config.toml
num_hidden_layers = 11
experts_per_token = 1
router_score = "softmax"
balance_loss = 0.000245
init_std_router = 0.0286
beta1 = 0.95
max_seq_len = 768
train_tokens = 526700000
Below are experts of layer 8 (counted from 0) of a mixture-of-experts language model. Rows are named router (the router's row for the expert), gate (a neuron's input weights, with its number), up (a neuron's input weights, with its number) and show model dimensions 0-159. Each number is 500 + 50 x the weight over its row's rms, rounded and kept within 0 to 999. Numbers have three digits each.
Before each expert's rows: a language model's description of what the expert responds to; "gets" lists some tokens that make up at least twice as much of what it gets as of all text. This comes from a sample of Wikipedia text that the model never trained on. Tokens count by the router's weight.

# expert 25
Newlines before headings or new paragraphs, == heading marks, and infobox labels like Born, Species, Year, Operator.
gets: "\n", " be", "==", " Po", " by", "re"
router:488455545505560582602526545492567481610597464483530476433568434508507492488489485417472485548480453532491561530501540509488409579540545562458485605487510454485453456465404525522478459548534518552477452438492568508593396436583487530505578468508519464470518637576602605552459533484431565423407480504426521451481602511514550467523548527503568523542575526528483528510485497507483536449511471537573546559522461518510468410500433520394532482511491452504446424412493532455578494509480508
gate0:438481507503598516579524497505558528519541486548454488451507552488504545556558483541638549435479562519527560457583471473475511434516547485461459446445482417523551426630396500516575527327443588509522397497399523461383448546488477449511505456439452543455525521480494492555600449495555519472537449558466497449499460415554491525528534462560496544517485451549502453435577518493558485513546554449461540508514425518494495508479499401552533458510510393458469530470555476446442501493419473
up0:449583569481542443428567526546503448475446515463451576470536444469485534560552555520556482450385551502537483466563450384553530405530494565494558560600448554430555543498493507434451460536473424500585453531550399443429546455524526521523459448548460493469494524411445580427536560499508498485584529418498478568459501459565590586466501517465501490479499447509475519507565560480467463482526440519541572511451502489516488471379596512509456505516580580383543517496420519488563468501518437

# expert 29
Apostrophes in contractions and titles (Comin', Don't) and noun suffixes such as -ation, -ure, -age, -ance.
gets: "'", "ce", "ation", "ure", "ine", "et"
router:520486491496480478413505513529494541489492433512476576447473603430505485538458456500501562558520477452483480498391425467534498498467589507542601445493536577467492540542546444414523448557493578472589451426502448428476472482409484532471448461472441543528484406459552521460471563459495504503556397470472598449511491508520529508409511441476529621531491503444394430464610544424441431484459625508510493527593587478438606523428476555488536523564463480575506509559502465452491445473519515
gate0:472510534519492491502498523532467554477426583507445478468497452565524466396472524493513473453424491424548514490495378482493450506542508541446504529494498547523549431498351533578504525594456494541426512483470517580561562513492478496434580554439574525643514452463496573444471492479516500600494488373532487430550509591518379494541552526582494475504513454554430578568541499547496483588478448556543431561516484539448546579571466480559522471438510521407505568504479534517406506573537497
up0:491513450468545567506423460384322460479409488477474535393490509490482533546527558494413463579626481494479537482483473516540498419481490481461520479498547506602562513478422549452503497456529527508456422522485429428563523442399474411486548574505551542564547513480464615548470469508488511538628556511512450584467501468511454546453518453461512417576479450460405567505548483562548473517474522515443538549522454508485445528608518487492491486456443510513515565589489483543551517514411521

# expert 1
Month names and the comma after a day number in dates, plus row-start pipes in tables, e.g. April 11, 1979; 19 May.
gets: "|", ",", ".", " |", "–", " May"
router:468542518448431468472584506496501480468414537544540529519415548477480531425474529554512491420493479570452461541517506436462530425511470589445455542599455475516522553459538592483450485481484460552543380467466554497437490584560518495618526511530580500527381508439506551550493549460513511530418491484475429514579546527515455503518492479496497489418541631537614528607515566458446593508434586405516503584437512501521516531614552479418554537441484465452474533532511485511462458536450464
gate0:499451504448467427443499495519446409476533481504391515494563517449524466496481520510576512537541552489569573618467502409479509488470430552523467578485520461480411534485520535412479448392512492601541573417537566499404512623488549511562503600499520579476515484483467446488493518511501401487525562493602552483533541526444414466440525560472507353469489581531477465510439487466511461475512484504519524457509455556588524465496445457465575559469568531568458537620540413492501536545453519
up0:585476431462584556446569461604439422504495464489445499411572516417526503480519495496468453516412492576477443530536523526434472522462402593510456517474567440492534469566452514426549517467520435626522462430493441493424495543486494516392535479512428504434505561396468477468516574519475545619565549514483456498577533547444462460495475567531529496519486578583581515443527524377535452446584534494418562562486441504440464542463461483513487489525528559595478502534527479501497523554444477

# expert 27
Consonant pieces like b, d, ll, ck inside compounds and names, e.g. quarter-b-ack, har-b-our, Hunting-d-on, h-all, Ch-all-enge.
gets: "b", "d", "te", "ck", "all", "tt"
router:446565491471487446488511461446483418475581495484517536465500414523506543549471433480528507524506478577522494588525540540531512535426537428519533530456427644477487441532450486453537445595439485486478549423501513558473439412501509503501523435575543532531522480406484508446368410544542492551538490590594589500518516533471427478516506487502482448582560491582503473558512420519433526562478566430466506420448526477563530447520414494463501487480612441497542580588450567440427563421477495
gate0:455493419464490452503504554419520458461445515542403589553452500534449544505535546557495575554555479573471440483472471489592457541478475471466450488512408474489497496413495443613419545568386518390532436477500463466501576562567495545507487502495521498456335472456453503537551478367484577427485464480567453583488465545512422469479500461502583544491502529384570521494480602543545474550526520480530475451583540493560563512541524537531557502531533540453525509503598479484523513489578533
up0:474413501425550525544555480482474556546508466555566491510492511387517480492412484432555460512522504488455565486426531412512511539448488581485480440451455418524486547439466567520572528488560480545497553502542434553576471520504468529542475590538494590562400481533491524530492504466432403542547579490677488469592608548509468534517503479448477426450437466560473522384503454496537569403519549426466519478527482533505554585503492420422529472571429476541470510527562540531473524420491496

# expert 14
First lowercase piece of a word after a space, e.g. le(aving), ex(ercising), dis, mo(ney), ma, h.
gets: "le", " ex", " co", " h", " dis", " mo"
router:439519366472494551443519416424457536549483503473532490442491428510488416437506503526506524501472548477435496423464519392513523522464515531470476440488472464501492581488542527554513477515486509498455531481420387507366544504544561484555565490469505459527481498522555511418469500467601480518588592505451499440486476573524596442417458474393486659527466463506397549467517522462455454444456517492517598519536470518402398495544484466494458442501472541511462445577508435499436572521585548
gate0:575469490487565573484459547475493496493453447523484482527511528523543405544507589525517463538457490455481575563464545549473499569552497485553527418483486434496575486548435495505503540481415574569459465447498477526482401504488498380456481457475461541440543462550486518510560568522431545498542492568488585460416478429516499565419565548568541503568533493530357526526548548567535425566523630383475538480495515493553447582557520507455525558585517519471442497537428338467488500463500542
up0:458545527520482462507465414535522519501607449480537476469445581509462479508346512511519520539546548487479500468376507567562566465464495479478488470568584594493384499446435452565479560553431435497493530406516488531500488452543481530521530563439516485465422481497442427416433517504524499485508544574457453448487527525485507483583525504466430516469627432478575487542459474521449531471509470566608465541579506473498466462554452518490536460507413643536501529502504555496496446645450432

# expert 8
Single letters and accented pieces inside foreign names and places, e.g. Montene-g-ro, Ala-st-air, Varmu-ž-ová, Hajd-u-k.
gets: "i", "st", "u", "g", "c", "z"
router:462462456495403447550431458524546445527500409565439580507550520489466540574489508507483551482543564587501422486499428552510445482489481451520536530500509493547523525530495518515458476550469575410544471486452497562528508534469548535421527515542520563458481397461443557548530551474453460611480606572494480551531410503466450434514521594447501437541508496508589417514588575477513575519554440561445514406436458484515454583483509492501593526546531608512489405546411470524454526423378488
gate0:540414530535461435463502452486497449548537480452552505518500522515474487509506387524547508493541583593528516533581559491505643463548511579536530554456474372418552456495490528523523481610461453483627565583534552550556573502537453491581530387494531509503507592432603565515473534456473441402502531558512511492487396518490540454476540527584546483519467412475530511531506599546493467479462490484502476573483494465513575542532554594510426393461512496487469406531503446453533482483513498
up0:472571444495464459477487518499467444375501530507444463495469504469475430558488500522502452476530524544547555604525474512492553502525503545442514593502455524496475541511503564480585500429371531508486513544548489466505547527524564505493476491467483487456505565511593507450443450446489516498489445530415389498528502517581426473538461549565539570564499547342531465427358492550576516490466440487491544495397460495418534543417468520504466446445499573435414558570408490601447506575411474

# expert 15
Word-internal stem pieces like li, im, com, ri, gi that come before suffixes, e.g. e-li-minated, supp-li-ed, al-ge-braic, tr-im.
gets: "li", "im", "com", " do", "ri", "gi"
router:563526570554490444427530508477479550399564456521536468531605403479484471452374582503438441458433425521478507563566538482576503442459487491442536496485562504511475510558517449459465485452499466471517610501504503513436498566471459485477514483398487426472501495513459465386448468575469503546544512505535468468567506509484489531471538566435485547587478470560499497536460486469432432410530414477588527437491513424573580557564555530493499443433446571448535411398551444515430471511596568
gate0:458487566505534462536503559400588565525514467339505530520506496488491508500468519412460491376500561473498473441492548507542557537572503559518517556536519552451551463500504467464486419567463536575494511494537428415440483482461524461543526438502568459395438455550489601573537446532534426513500462395518377494527555435483511535490521511482540499578459502540422452603549511517597492487489522467395434489494487480478527543459578608505446571493499539531455475558493356544542529476477517
up0:441478436465491507523506589543482552491319429454515473441487440524517542465543475511518484504534502426565487510433509403547398550505501504496505534453478494510505489551511497547546551448477413531447467424517450501432465497456514470436512527498458535500489547565456468409513407491494535572422509520487571471446489587532471441552524518525552503521509350557578454545621429416454466536541556453488479522454499549568502552440550510539498467429595564487391504449493474423414576552553561

# expert 7
Noun-ending pieces such as ity, ment, ation, ence, and institutional nouns like University, government, Republic, often before of.
gets: "ity", "ment", "y", "ence", "ation", "tion"
router:613490424554547456460435433394427528485475529416436564486546619411539510428488408506469546495550423519457593558532458500525456457540511583442430481498462582491541573473480462460490525513535577462432388462563522505504491551509487516558536430539492480479582418419444482479551497521459579558565420557477548455477524533409499470559551491527440456527464468486520450460518501502522449495576485484513593500515534479443470552491525540558577490540460458408415459550467567526436466592485514
gate0:469567520526447570456496441464510555583309334432565511447525498553498488517491469482462537502586464509474528549533534443501544462566536470476516519603540450463506521535502531500525540489537532400514500467521573559489571500523519464471407476536423403548523493497559392435396567491521518551447541553512552479394537537559521503538561497438462558517553538407541452482579426468558473496556516508514474506598507504551471466499511561550426510592492502497438461529496445532547443481543446
up0:537504487479475480395544504392406460515496436532457434494470402438515508551509486346466509546527477532502481474573565459428473431479446469499411573489542515493525460530559508497570462477439512492598572478538440530485550519429501533523466514492477414458452429521498604461634515501496522581530530480423369466487540489494540469528438382523460410498516398450493437540538503547507560526545577502480501408448458520532513486515459568514449534517494478502529434569469469600500499599448521

# expert 4
Adjective endings al, ic, ian, ical completing words, adjectives like American, National, political, and colons after infobox field names.
gets: "al", ":", "ic", "ian", "ical", "ial"
router:586524558487547429521482596505500510554489499453506592454486526492546586539416518524581539510515516505456518432497409477477523507565493481588441543433554541465493446535518519561570483516516586422555491603546540504597457482462522481509521460517532579549501477445496543450554442491426446491482480404590480421497450549369528545637452550538444487487578491457445522477525452557524496600531567457462441455525550485487562583472510551516482537444439510437496589412447549446498399499475536
gate0:429470438466445551529547546403449497462538425481602461487541500465474496502538588520603426531533498518407500478605440570486527424466443441525519556496480508584520523528524534463507457448469504473531513515484399496504502500495491516573527554532463491513399498526536490492448555692533590478516564448501551485467516580503439469481406441492561533515489508546362576555547554538568397449497530463474469486495415518521574607502477504503489486509404460461490539445475443525435552450481554
up0:428389462424522619597520502437523433577461478513518458560503530464425535632591490416528496525505488485588595526430535537489481475488477500504477623466576512486519496459521522493566525492485504526572504618531565537432480518476464557472567620578466483499519521533490596542500491509466494549534516407489527440512462467466494412412550459585602463420542490549509507522462502506490573455485595490462513538506507563531430535521467498546446512546552574517453539467561434413447483485535537

# expert 20
Prepositions of place and time such as in, of, at, during, near, between, often before the, a year, or a place.
gets: " in", " of", " at", " In", "In", " from"
router:446376451451545499592503468490451498479503497548461462467424439473441505401503485536508449581519523435551540487521470460504544479535515550560514469516450480420485486549500530517432548450566467567591528511447478497455455513549440419462448403566567479452471516559514472593538470527428553484448499504421383421436495471523584495404460520547401469430576476492465495496418610484481620463514581474582432496471490511474462640475484475576495538516474469512505554500455462435559449549514522
gate0:514502479526515591542498505533523514500479528537443480516539463462484427479490485517545407579416558518568538511507465499544561488522543536517431499586441608626323608490454466580412614539376474455490516515589544522561576537482510524510521457511510457454561481474516408515534511531508409492459476538506487439521517473492542551463478557480553547503473384470486493525512561504383451524437441528522574461481568399508580482496535480397448517547496494416477518557470506519523492475506427
up0:436358593441650661481456489486464520529499471498502528500497443515487452546572555620489543519527506474499526491448476480602569559495525524550568565473494551548591531448511444411516492474443566506499529469487543528549463508526495504501592457364501556456487425519452496413427464452481545500429448442442483455472480413520502495467507410553457436463488516512486530483553503527540563524443423563509538558426497512536478502490469462604468511478516599581452471441493496529447477545519557

# expert 10
Single capital letters opening abbreviations or capitalized words, often in tables, e.g. T of TD and TKO, I of ITA, C of CA10.
gets: " T", "N", " C", " D", " L", "T"
router:534485543473525495590557548505437446458522465479404491473487577439579507450581612489558445466470462498498450616533470396572444529508483482446479460515455483549511500515490578517499505512494458562551517511552508413501564535590540548637493513426524493482385452485450500537434522562458506606512509519559487573513565547488465583556498438521454523518517562440541470477597607500517523509475588551474412496487514552587491450548537449499531432537464457408509498543497466446448467476371449
gate0:432529473515475500500534502471579555536596434517557387532473584569583537574505566450430490474408495548577491594513485511467469427535488474481439523446445466498515575441541476451535441477517547490486460484546570490486582504476517477423509407506498512494476670465465541467480638487542417539581534500539489562480527493539477430632429456490410447575516494414527507498522502493567522463524569516558389512495494584437491521524539423472509538479453500503450533562496489585449516488453476
up0:432500567546473529517509467507447450416421532525486570467521484537397497421501539488455510559476502526449501552497495531504478410429467499597340600434398517408516519501460497418448466529515448543478428494546599514491515430456414500397435532422427534517537545618505478486514501439489543619439485426471493471501458476542542446590519460531522433594549483538402488523452531431535458544513487554563398452495454474474474490503485557532548490479425512497531549421517529499514453533478475

# expert 2
Early consonant pieces right after a prefix or opening letters of a word, e.g. dis-p-roven, a-cc-usation, out-p-itched, De-vel-opment.
gets: "c", "p", "ur", "g", " d", "cc"
router:516500523472531478512537535513528449512482351535555469556434454451482449574470532526456555489460572530499467567442548428515464495498473435499598585518529477537475489434492460486551434487451434406535559534556445498643537502462544575437522507566445437439479468395498546539526510473427414415473607510530630456549481421490481439474480547526419450533456446545454558478484475612466432539567467563551498544521503472543446526458462469468418536515528566585568448464506489468492502559462505
gate0:447437430570532495514582533478470508576568491404394519523553474568500505540550514522408523483517548539566419521434401566543503512554537439519541573514544432495462472522440413478375534411485544504444529513511568467496520457586530501520490502525458490475458588481517521508519512442451463487414590487529517612538484541492412409533589496529547405544483492524484414422625534505570579493429422550576520495478494543457429520489457470518507412519447467521507449553477449491490511518413515
up0:437431515535556368524558474386540462485542458487494447468496530510484468580612407388477569580423555479565585422522502515491496489491509510583498546537555424512401490510546535539478523429623507598452490556466514472540512491518433403425487426549579461504554490504488505467512531569469630530457498503496510468521466444404488532410516465542522514513536502487462499588487486552498425570453526503500478388472532526449504515539483478559549566406553504508553537476475442489459563533550536

# expert 0
Short consonant word pieces like s, l, r, j inside proper names and foreign place names, e.g. Tay-l-or, Mis-s-ouri, Jy-l-land.
gets: "s", "l", "ir", "r", "j", "z"
router:469527481449505507432523488537527620414575513553494471573554456590477458576575498441487551473565598497489495464480535500373531513487423509583477422515549614490402511507507504487453530532469534502467553463426593524523550521478536422486455454556515458533560548606517465543522556472474433525524510427408471580596554460536519438518469440521507455540485459488534473416476566441612529514483501532434557426465512497539577532610465478565557467515441445479567481450465550459596491479516499
gate0:458561437527448506443519500564479433547481505545480460532569482527393483544477533362536449457524602499514502592449542561522451481505514503586580536431422395470475520511528493430549428364518473467494369497476591491536464521524571483457620549504529493493548365441471444518423521527545464536496521493467485483615530495500500465507446512547523420450514480514462527467552561516604476468457513527569493474452498393468467540526548497451545490477528548426518492511575552419522534508583528
up0:453519534536495513455499541480527492496471437520495439496486447485525494502455611605592503546445479516605435485529585505557429571438502519474486490434440473545583558533476527390436507526497414484554526480567575444425390536500501458461477451488454556536563458428452508530479450457434574495448435532525474437451481590462443420538423476597413490485453473437534564479468448426455510578538572504546582486522427521518583461420459545442491450556479549592474483472536512486536443509474595

# expert 6
Middle syllables such as it, en, in, am, man inside longer words and names, e.g. self-t-it-led, f-am-ilies, Em-man-uel, gen-us.
gets: "it", "en", "in", "man", "n", "ru"
router:536481433500514463493536431534570458543528496533482470528475438488487430571413497543522519503442457507458518514554418519512524381542454373598516485537604491552517495538448474530517566486471509448404528532536467477528455503504498532468466557428430476516458485623544531564574392554534556461438522490498538530561484493456469549611520513511507577523450475476505528504439381470491489484472479532566591587466432566540518584446525424523543517524594444456467526528433528533567668462501530
gate0:485490492517539552475523591522464572554485526445505533434606523503534447581524508596555512504498525543441508459516487501419495570516672412494511536469502505573427399481519516463509454509541655475478415476556578522546479428507504502515525492571441478486433481525480486478500593516637476452484461510588511471514515552531494464600454597550417477516411472489583476478443419476483437505479493417527540473546431498456534429548529408479474547459484552507478482534538491423478560567539554
up0:545507557533564429447611568511553462475521463443501428579488531478428531532512524446537527511441584506528492594543448498470567523433530482466504547527483547460484489505516504526498528437461470522529487430451426456568561481428502437484432548505500582480488487535514487446559460530533443481614517534489440532483476591419415450484495340506453489558513510448482509433452582482564451579525511522455480529502525563529550534555366460543602522476445550413509388551509498628510512526533595

# expert 17
Line breaks ending Markdown table rows, plus signs, minus signs and digits inside tables of results and statistics.
gets: "\n", " 0", " ", " —", " +", " −"
router:456500528508468532568532595510565547497569542407463460469536467469497533524508504573443484544496449470567511574503540506461441489474507554495613404588430393570561450412525464521433390538577447576488518590494508474463523445509552436663487538425590451494495492444512494536500536556501502437553442469556488492531467521485432550481403508495505538480484613510481521564521561470535561515435496512510533457444588490457548565538570510524463450377504511554576548506494475507524519559422459
gate0:533515506511502481512454523442544540501566483499511438431425483506398508482454498476465453487379509485507473398399495497527441369461412459533408393433545473512409508446500445504523477523543633490466475555510492554453461521454465545528430477540526472537576584449564541527491453472493439460544498529493461627568489390464464518495470520490566674515535494480457556560498455442512446477522592537450566457514478509547503434515436499528444472430452572490542453486464411547509474496485510
up0:522392473444477414470457500489431480468558546563514548431462546477468510546591366500496565511457498504489473493556530455486560486490572530579475455548490440629560490497487512500530424495501575549474521546487556524473441415523407575610418473519506514494518461603566434557505535479368517519499562426536472513565482510508492565522459603515517574547577437552454441447507588496428446462470552499477461459504555443521446501610483476531530561518524562548504470565527396506466464454542514

# expert 13
Mid-word syllables and accented letters inside non-English names and places, e.g. wa, mo, â in României, ja in Reykjavík.
gets: "la", "wa", "á", "mo", "ia", "lo"
router:481526407548488481452473532542485525454474499536373550487503556486470586480393501534513558457456430577545451505467518569506469480388435545410605527546544421455571534500516533531435539465418523509504549415550532569478495521406479521479520477511440520520550456473451550499495487411577503434383528537567473518521497502583570466452468449371547510552464511561466534453551490461508569564579512537445436492515479453499502468490550542617560478570518607446529484617539502524543464485526507
gate0:501548463403515557512456469577525448456407539546474466566465440481454475549485515372528425390564460502433627499457518514451454474375484485499453370498512458502520500424478457520512517541519465518539534563503357502419507491543539534489576432518498552513529538441505522456483453488484584494545514473436560395546519550580437543450561622460482497567545484519528581510465481557531564465570450549516496519422474544458509526524485490468473506552433434510499427540517522438446504526437407
up0:594497581468495481549523539548438492508506586511498454476495477522479511506573468477579468569556498562432390532517578507506406530492555501594519552550517572514531532384542542526500461568520398440454506387436494482472531552540510515496524454480522488477481486446430422523546462439509472414625516499459500522505639534428586603475443544555498547503400500483504561612541533440484518523542556485447508513490626525539457539432527469493523474552477534574510552431550532559464554541479463

# expert 28
Determiners and pronouns such as the, this, his, which, plus dash bullets starting list items under headings like In popular culture.
gets: " the", "-", " The", "The", " he", " a"
router:562580435515500487536618615489476503443457546472537503559443582442505558450429491575512484434516515512488471494505486467478513473386448610516492485537529502459560467519532455515438452531578541461482469570442454475445510469520479456483453364544519509397415505552442509429446555473487543419433479561544430558457560548477500551500523442402527545402471606538626524537460556532470563513445497544534430521510491542554480552528518485448474485483476567442473569476455519514524397559434452
gate0:471564495408524510504558499464474560536606508437470439484434537416476457510439493544383488480554575509448575442491516487448540542484576460495528526588508425507500562539520583542507494415418474467472502451660404444508507559562474391549489529543504502470503567516482555534572539481493506529448534377554558455486362533479456471470464591433547526546443509418454553502492519494523509540489560501551468585525507502461480481436390484474489526522507593461426604537522526496519488458521491
up0:408561656478493504572522488506526529540467445543560502447464393551479527514564500583423469541515445447517576507522513488506425480511464434569455574449521465563437508480474436570442524514503502561543460550476559495580448488538522544530522507492534457487510612566466515398388480608477557584520475470506542474594469452509506519405574501493510502542572530569526499413575443514491598461522501508554568520543459494462519528496523540567406482394533549522495470653494494533519471530487498

# expert 24
Commas and coordinating words and, or, but, & joining list items or paired words, e.g. flowers and toys, forced or coerced.
gets: ",", " and", " or", " but", " to", "),"
router:530567490576598543539540630445500483462442584437564535466494467528492415507532471370457425451605430488474465445499599419482612507521492591534465410500562456541548441523554495453456460403482503532564459557440486522543472488473524512566537449420510510494529453492419466428450458369501528448488418506464483444456482517531470499525424522488522439429499545508563533522429505525428548470503461500518398508579540531573507562485553398474499464495525425461488537511442481518517541484455501
gate0:607560434499574578479472464443468633483454565588477503515560459449622445521414492561563575506540430439439507492453492539547503544516556484467525532547496636438526449545560538464562613527569556532533471478525528484504472525450449536603523540400473481514584489472512490435498508446408512438527518557508490479478521448473482521459437539475438503490511506540505549413500501518495443410473608468463545566549415451471544554573487427529402522563532511544544443469457510557485517479467533
up0:610515559469582498524620504514515569519532448590516498446595521509576461570420578501533470524517504416563576503568602512480500497531531430533559490505565567510591471554549485514564498523504491501492531493461454504501521421434502483571455591500490515509459559462476546458419440404466529355549573493460491535527519545556473518465458532550483536473488492571358556455468545498531479455558570580518444539549477537430546523506581455508448463542474452477542591476512478509405578532540436

# expert 11
Word endings like -ly and -ally (mortally, recently) plus adverbs such as later, still, even, and York or London.
gets: "ly", "ally", "ing", " also", " later", " to"
router:617500552515448459370504472534416511490449419542494521549589524542508503456465466486571506507539527562499484417500488527418560514454427519370479464591452541394574476518467490458443505483596525474541473465419458535466492535504469537575525447498503583497484469509444444484507377515558462536464443431501534593472535556414401493555531444434580536495467416481542500535547491528442507490447479538444514497575381514543457562437467536572463458462495528487471549595531442523509481539506586
gate0:442494483496525477547507530483417539388458396540545465501483492523506431517475598466495414422537520456559591491543457432476529452514375507553505425581462579536572509548492467450585548473395465561448473456414543533586469551523599546545526479472457544547495477451441526509549477544494506509530538494558506466479640536487496537537503449503526479554399395473601537425498453501502600581502465561519529548532429518463461549493544494521534527535498515510378482498448425540477577487473464
up0:448425491495495509520421455451446470443453446553532514504430416512486495495452574430471466418506509492545497454444501499407526446526576611478477353513460534442465545581543551517344439555451488488408523442536568385514542543491580410478535552484452498504525578475557474522528432525518533537415526535452591450422478531435531505532470549475418507507515552448608475503479507463487497491542560501463570509463498485488551520378531501492582484504486589514434481487477512549581491468563557

# expert 30
Verb inflection endings ed, ing, es completing verbs (christen-ed, perform-ing, establish-es), plus common past verbs like used, took, named, known.
gets: "ed", "ing", " to", " that", "ated", "ted"
router:553550347498455481561484465527409507465441553468488571494520555401474542393529587568498533495442536538574498547515522499486501473497503492541496486438457499546467427505563450499538499404553469550473543472513516426498471494502421376514502487491560530390521525580480508460583473534513520546401477500536471466417461424448475457438528467485502493511550565574498528504484505479504418459527463466623467464644464543510530629534448466558483512489497518461394569556460502503534449409428552
gate0:528526479548535442372482490476487549502479450506534490486482571483547550498432535447611603537473524491444515528468465533444449527439529579469537457463664463402555467386491501457488440505519563446539531617463501535541423548509435371485443550491543491444464472476524506523586521514480493505507573463490543527419436519478495455396598496487462574496484442449578491429491543506523517548461437499394451593467552505475472525539547566465520471486515578536515563551539514469516471434598534
up0:470528518447550460437576537466507495465279533414482444442531467520453474414463487557525449578531590463566504417503543543505481570527443499486410617513487499503588508508493536508531511543449504451552471521562542487492433518462546517500490505371575485600514446431457522504555472571466556504534593511495490437456533526556564554476514499597447475526486413465398545467496582604485506517499506452480573428573507472508474489467498557390489492507521486484472549549463480423483463457506478

# expert 18
Single vowel or vowel-cluster pieces (e, o, ie, ö, ø) early inside names and words, e.g. G-e-offrey, G-e-orgia, He-e Haw, V-ie-w.
gets: "e", "o", "ra", "ie", "a", "ta"
router:505445563506550480423559462515557511604467572445375463514557497528533511541472559426536514459582502491525515535447523546531573508469510515389450483454492516593487532544485402520435528488489564488447461503567530451494611448500537436502554457549466523520544520539536534540511473452466347472594542540536440527480561491534555600456444530477542513518550502578441416562471583471595458453511451518396530443534476459458421473381501413512540477490567454546516492520436448435546467538480492
gate0:480431574561500560466467404503454460502631460440490580441478473458477544506528548469597478482468484552523496561505530481506519556549427507487574533464510585532450507496522495600451483555532426504466426451443401632492545492474527430400491456583479547558581484505461523470516501504606492469435509460567513497577484399545452493522529553465398426551509582508523563450515501550553552504598519541497550466512541512504559584454481507551408461397440520415543468510467500546513439452541524
up0:494443466596507562470421557415428472517492551446535456569454455540530461520492466538507500463527479543472576458503457472523564474490503470381554502510525493541482554523612487536584481493461647451530625518524441492491511505523535552502446469405526472484538505522545526509504511489551415485457411509495538489502492490462510451517551410536468492452451473436530600367463458523592588414444436492563474433476458495535586474535530500537449471540531483530502427492515569476319521545504584

# expert 22
Given names and first-name pieces in lists and tables, e.g. John, William, Jo in Jones, Bo in Boehm, initials.
gets: " Ro", " E", " Jo", " B", " G", " Bo"
router:443509503520465465528431504498508430487450533543420519442490512532497577460523554491481459496600440515440503591556568482454413552503500519475503512565459490466625452505465527443485452497497412503537484478515549538559459534469525521614562509415461545457542503531468390478514515451485460543516540484539501562551505448552595550492497413466505464486497524540504465470591611395588543569408598522503426520495477464554560357499478458647569468572450517456451576530481527477441487512532447
gate0:438490522543562545525486428499484426441476499486519436493491556539648558534516537496511457469465479673528433534500543493615500503588460549551485541478549504543480518458469433568542563517491564526603405454550547363449498487504521485441446451511505457461496510481426535489520533528540597488488545514518492432510503500395575479552468545544448413509475458503487466543540509466530578496479519536538434569450503557487541443508496484510395508600488619523561467618494451481494554524405508
up0:492541489539528496493516545450438496513518505464480550526489528488575505557529546529528546487515489521472480414555480553509443535567449497541486444504518454374525472529543523551394496465416629574492550542481495544463439504517514474424538449576456442515420570508492587574461389467475389516496577533505581493459426525508630488519565485495513493495465506494467392560536532491399562473543482500523509519513568391451593439569327452576523493572494458496478468492571487452528542472545471

# expert 3
Word-internal pieces, mostly er (S-er-pentes, gen-er-al, togeth-er), plus whole words like part, label, and role nouns such as president, coach, father.
gets: "er", "ist", " La", " la", " part", "der"
router:530546466496473505541488516558567510513469529579505439447555518489578455546554401554432487477476534393440425519459599570480544554554501489522505390582516566434561583551467523489521582500525504482475506526542517531563439492541428545438451509485441526550432458432446440472609513508531489456451511483562454596470552547426531553419437524577516511530474534534518427536566520587566435484464453603523472546429447510459453475428481533517457568550492478528420432543625522459452506542568512
gate0:473599543479462494465531498452514551465448485508383543535428505465405497404505451565483457522415497476405565531353490441501475595508504550541561558582568476426571499609467516456539476521509448462519490470548530532411456588439467455486542491580534474458453523515479590566495442510510486502489478571421413432480492513468506447517466520480451467530434558555471517467535552470552492575528513510580432493599478544509544434527558479507514598462432442438490529510638464572494465518463504
up0:474515514414508524566455443493580516594541495524489530440519500527564484491499453570478504378410466524504464578539563552512539518508497544544557467617584476483485410449568461577477594453501520468544485513443535477615577477548493458482464460495536383517463464615478476457578544479528544568513504634458541443500489476455524464525619501508502431547472444501455497583455417518507546569451534550559554533405555547528458493396537476424490486481476469497463563461523470567472552510565531

# expert 23
Opening capital pieces of proper nouns and infobox values, e.g. P(opulation), P(hilippines), Ch(ordata), Ha(yakawa), N(ise).
gets: " P", " A", " S", " Ar", " Na", " Ma"
router:550486532464523466451448548564519402472505476498445476561447535571592438450516502516517525439572569508554540580539567473440469529546502547470455482445499508479555559399615592599431483492482401564541521518532515515572533555450526507508501510397571446436454628436447412509469463431438476448439509575426491553539495482552538556489530447524445437551519439452552483494505477450512495498505576440541487558446493517432558428536463394517492521490418498496474489481574551524454601506436441
gate0:558501564463494506515469506444561482511576532517634513536507567459355529555564524541409444420473412471420531493480493538490466515432474528543503491513491452528490509410569581581521524445460468504609505500504514540594442506546456539473558597528534423512398536598507509501484464475491484629527484474592484508552582485497467486552572545475395534577504522540461475451490528502580492485515403570507357508480472428490558539514470454438510521513455456495476555520397535493550505463532491
up0:512586550543506441454537533504519451444443462542487491529515574593500531465420561431563487530470504559424542459402449516479498458506479447466546557609549501506456491376529549554430468485504458477440478457657552496497448473453428408535550548434438488430504496571551437551417494536525485504455459487454458543521416463493490493572569510521581502564394458387476479550430572564420457411460425468526465464450497513522442484496485572525462508510496526529508453433504478593510468479444557